Weights of a small mixture-of-experts language model, trained from scratch on English Wikipedia: a variant of Muon for the experts.
Below are experts of layer 5 (counted from 0) of a mixture-of-experts language model. Rows are named router (the router's row for the expert) and show model dimensions 0-223. Each number is 500 + 25 x the weight over its row's rms, rounded and kept within 0 to 999. Numbers have three digits each.
After each expert's rows: "raises" lists some tokens whose logits its average output raises strongly, later layers aside. This comes from a sample of Wikipedia text that the model never trained on.

# expert 2
router:565497538516415486526497447523506519465486452492434453492515491534487525481532511480474498550529496508485495500535530494516463467489519503506524540524478496494497504515490455509531502542501480480509511521499504519472489485518484485506474572486513528525484531496487508508511504495494518491485475487553467549507505517516521526510508505513498507504487492505515521483518492470531518512514515486511530487510510511501496542493518522513459515467467493486476521500481482501498527514502506498510503529494474495533529459504508482472480514527540499510517471526481507499482537535475475493511525539486495543495468514556497510506544501518499498528541505587445567474467473539477476524481
raises: "nd", "–", "ious"

# expert 46
router:582474544507412498496481443493497534471495474488482487511532485515493546465493515509519489534510480485507485512527525504522491454487532523489512533550479521504497537482514471495530494532493531484506498512503518510517480511519493521492455552490494535507494516483476520505517485494507534464462466513536502507524526535467539530478523499506503501509504505514547452497543511520508506498488489487488493502501472502512513528516559504479475498484505478499464521522462529511514497495519515518507498491481490503523550461544483490477488572527545448512509519495471491510515483554497499507536521511483517493463499494531502475500497487509505484529503495560440553510456494540478474496480
raises: "ty", "man", "on"

# expert 11
router:559499477547475495544515507511524503520502516497497476469484496537547471504516528465477483520479517472544501530517520545502491490512492536515506475530480488477537495544489462516482518486482499534486521511539523547532474499501490500488525512540490556508540477473500505490475488487454517497522530466490493548483541505491535510478498497517504506500514479508522488530493482482535521522528503474478485497534452496548461528510543504514475516543552492493464530526518498503514487497543478491503523487534506485509486497511547507477509458506548479511517476541459480442492515541458439497454479523535483496457490503480561481523513511480485514503530497506459496510484514541484513491509
raises: "–", "+", "th"

# expert 6
router:570478537502429518487479449490491544484495476482469474513523473521481534484486493507524473512496482489500490518519525504515466459490521540505520524544486528502485523481514459494516481531500524502505489515494517519520478515524487524485467545463488530493500519482472539507515507492510531478464477515513506523515507551468527541474519489503504514486492490526537457501544514510509501488481495498497489506491467496518507531518563507486472490482511483502469516530445510513528494490498509520515485476487478527521541463542479475468487577523540463505494528485468497520519495552514504513525526537484512503452516487524507492504491486516514474516514501576437552513467502538481469482480
raises: "ely", "ion", "ather", "ms", "eter", " Event"

# expert 22
router:498509508511463477543545480514478474479543485517498498475465539505494515486522498494452529531454543510474510484482503493508460512489483476490486522524496473506501458539446516501481538510466527502508540505466428494468454441509517455533517503481505496519503473517527498476469514497481455519545507461535470525508515487497471522505457467477500476502487470483454511508517475506506483554530493505547482484518518511478462474477486489526529507484475517493513506504516514502439510485507473459469544545507521447504472493494566520497474487503504504530497517495488512431459503541488484471489511476527488528505500542475497503503533500503483535514504486473496513486491481492465511510503
raises: "\n", "-", " -", "–", ".", " or"

# expert 38
router:574483544500427510482468437493480543476499490481469481509517474523482522488491495514518478515496488488505481515532525501533476459495527534512514530538482514493494533487516463492512489520503530508510479521491524518526477527518493528491467545480489533490499524469466535501515501489511527474463477518517505513518503548472532543475522493498506510491495482526542454499556515519509496483484493499490492509493468489522513524521556504480469493489500480505472528525447507514521483491496502521506484473488469530522531467548479482478475568527546456505503526494466491518518482543513498511527521526490514500454522483527502490503495486506512463512516508572442546509470508534493468491480
raises: "ship", "ically", "ical", "isk", "age"

# expert 14
router:467519502464535481497521505533539524507448490480518496444507529531477464528504521525441501488493517476487519482485506500483477492506503485486539535493515455551525494510485478533457511524482509531506496509502454547505519502514550493528474485489540475518560530483520491525488515503466442459492521464514472505535507523498490493448478508506467528533484474482453487497530429509473512507523535482468509476504486487499468457490499533518512496502488515478462515510483484517519533544507532505519491492485523505495482501515522506504496500484515467535496491526529524474492463476454463484478470525506504530493502524480524540494534529519457485532515469510489485520513494464535478447546
raises: "\n", "-", " (", "|", " and", "==="

# expert 44
router:569489530499428512478479442501489536480499475489465482513523472513481530495498501515518475515502486488499485519511521509514470446492533532501523525538495529500488530482507463492517485524502523507509483516498524516522477511512487530479465540478486531492500530485462539507520497501514538474468478530514496516520514542466544543477519496493511516500497487526542455497540518513512500488488489496493494505485466494510510518524560510485467494483507480511464517529442514516518487493496494522507493467486475529526522462540476478489482582529544459503499523499465487516519486543513502501523524525482508498454526483525498490499493485506513474518523508574434544509466509537477465488470
raises: "ue", ",", "."

# expert 17
router:505517513474447484529514465515509482479516530485449494486499499545457519466529510466485523459496488515531486508497473509522481448483485518494510488508495501519500505542496481510502545505494519507551539509516455475526552477489512478503485517480509486525489527539488506477515510503534455528528496485551531553487533494531456556512499509564484488543527537511485477536464468507506494549547515450511508473463468515501499555477518538531454503502491481496482487488501542463494474509467488459480499508543475550511501525508523497481494489487488472491502510514489518465503535535490520492527492516544482487542488529524534508516519484493490516536514503519475500450470493493486477510518
raises: " (", "\n", " –", ";", ".", " and"

# expert 23
router:476526495554479476526539516500534545513522504499522469491497485494495471537538525547493493527541506515528499484501494534521521538504488496529490504489485457502495480513481509526510520482507446508487510514506488485486476470494521480529519493468517483536551523514471540481503494513504443448493535474492469508519459477499496485477514522535504507490532499491515501533463466506509461525518474491540508496503497551529467515493505475516515509554503515509534556456522475503511502550552450481485514493513537509526507505491490454458508532494452444505451503533555529472517498480482489488551505486526522511493539528486543492532536532492493507516506452478498526526503497473504526497502
raises: " the", " their", " a", " its", " them", " his"

# expert 35
router:572478540498431510486479446491485538477502484484463465508521469520481522486492495516506477516493489483502481515527523499516473448492525540508519534545487528493484520486503458495523484522499523505499477520497524522527478516518488527487474545472477531490493519486465532504514502499513524474466477528515507515525500558470535544475522491501504515495497491527541455494545517510511492491485492500498495502485468488517512525520557504490468490492508484505467519530445512519511491498495504528516486473489473531522527463539487483484471576529551453502496525495473498521519488543511505517528526542480508505455521485521507496504491482507514474514525507573446550509467509534481470493479
raises: " together", "y", " Staff"

# expert 25
router:500522504496477470555525493509515440478508478520518481480489484523483541466508505503476493487487586510525476504523490476484483480535446488511518518505494507516517475525485481527504535507491536507480535464476481488516510473513524452509529500495538488506524502487506500485499531503482495518512517465516524487523502452512494543506487523485470470495493487504503474557474458495518498588535506506473495509501451492503462485450485472525496520486482535510502495477499539505459496487513466490478537517496517491520466456490549529517488465486490513527525490508476515444494486530450507485512539458519450520512498539515544476466545551496498514513509506478475493464492513453511479483484
raises: "\n", " (", "–", ";"

# expert 30
router:510480532530469463498501475506517439506489497505496463503552509522502495476533455498502488505491500505510492532520512542503470488534500507483524501484505522528504506495494487514515504534482515471514504528506505535517499468513489513493497546525514528472540503489489512514535457496517544515498476480510484530475525524466483476440490478484529513476529517527561452500538515505510490512519481466494525456472458483516495470518532510497471501473512491465475529517493457482526475549531474498469505484488504513461468453505556477471501515545532464506468542468474500464519465560496463459521488506525495522465550542541493502516508504502528490466507495553481524486507523517483459487541
raises: "\n", ";", ",", " –", "–", " with"

# expert 41
router:491494520531485470522491494471499500487482470537516524475506518505556488491534517507482504499489497476554511527519449524515544479476507508537543560504483486508533505526498496511534528463491464499533523517510496483524464477501519486506499493482490466515484504518481450486485516472529497504523553455471498494489537554508481493481474503513519506511530512503522490533518457483501474530521487522483515470548506492529452508450504493506499543534545527495494546480489506454509482526549477476475532510491479486510490476485540489518534507456498524556479502575505535468540530503494503471445515475481468500505485525500518491481520485539498527487498453501507495486489506538539462535515
raises: " them", " their", " the", " its"

# expert 36
router:507484555563442464537502456497507506483515469512493518484509522535503537455529500482481505538472522462498500503535471493526539481483504509489500540521454479477500520509505481483525520503497505493544544521530476482519463460480489493526462555507503479512481557520514483471484519493534507488496484471541462517531531532508513488465493510521529507505508487496504471516485484493540520499508491511489502475518471491485502519476495490538498522498499533464488534490462482479458530529526501501430532496480467508492488489515531493508504504482530500536523545547478540477473531514516519512487521483483484520517497518519518449486528489525483517517482499527487501451457477555527450550525
raises: "\n", " and", ":"

# expert 4
router:512501471490508472508517474507504476493464486524505495476502491539502499495528524522497495547509498469518529428522515468476504478508470512466512513517510468529509520515480528569491499504481495488511524497473505500519506483494550491528508507485534470481491521480502490525482517510424508486505497507519470504480507504498483508474436506484492503536498500498486491574499453505501459504502496495547536447514499503506469501467522539535522516521461516454526549501493520469476513531563508478467516512499516491490503489471491453501543536486514446497511489568511537523491469475485448498486478467491474521467472504471489477483531510505462494519483470536499475504535517493533467467550
raises: " |", "\n", " or", " /", " (", "/"

# expert 27
router:571475533499420510484492436489485547475503485485469477508520464534480536494496501516519475521492485481503490512519527499518477462501530533495522522528497523497487532487504459490511494524497515488505479527500523516535483516529493521485469540488485531492496527474459522505512503491518536474476466518512512508529504533468543540473521493504506518486505492531541458500543507505517501489488492489498494510480468488524516520515560509478471492489506488501480525529439499511527484490497505517501495484478473535529541466544487486474473572530550453502496522503460493505515485537510504521525526533478512490453512486524487492502495489499518473520528509566446553508473500532480456495482
raises: "che", "head", "son", "ster", "se", "sc"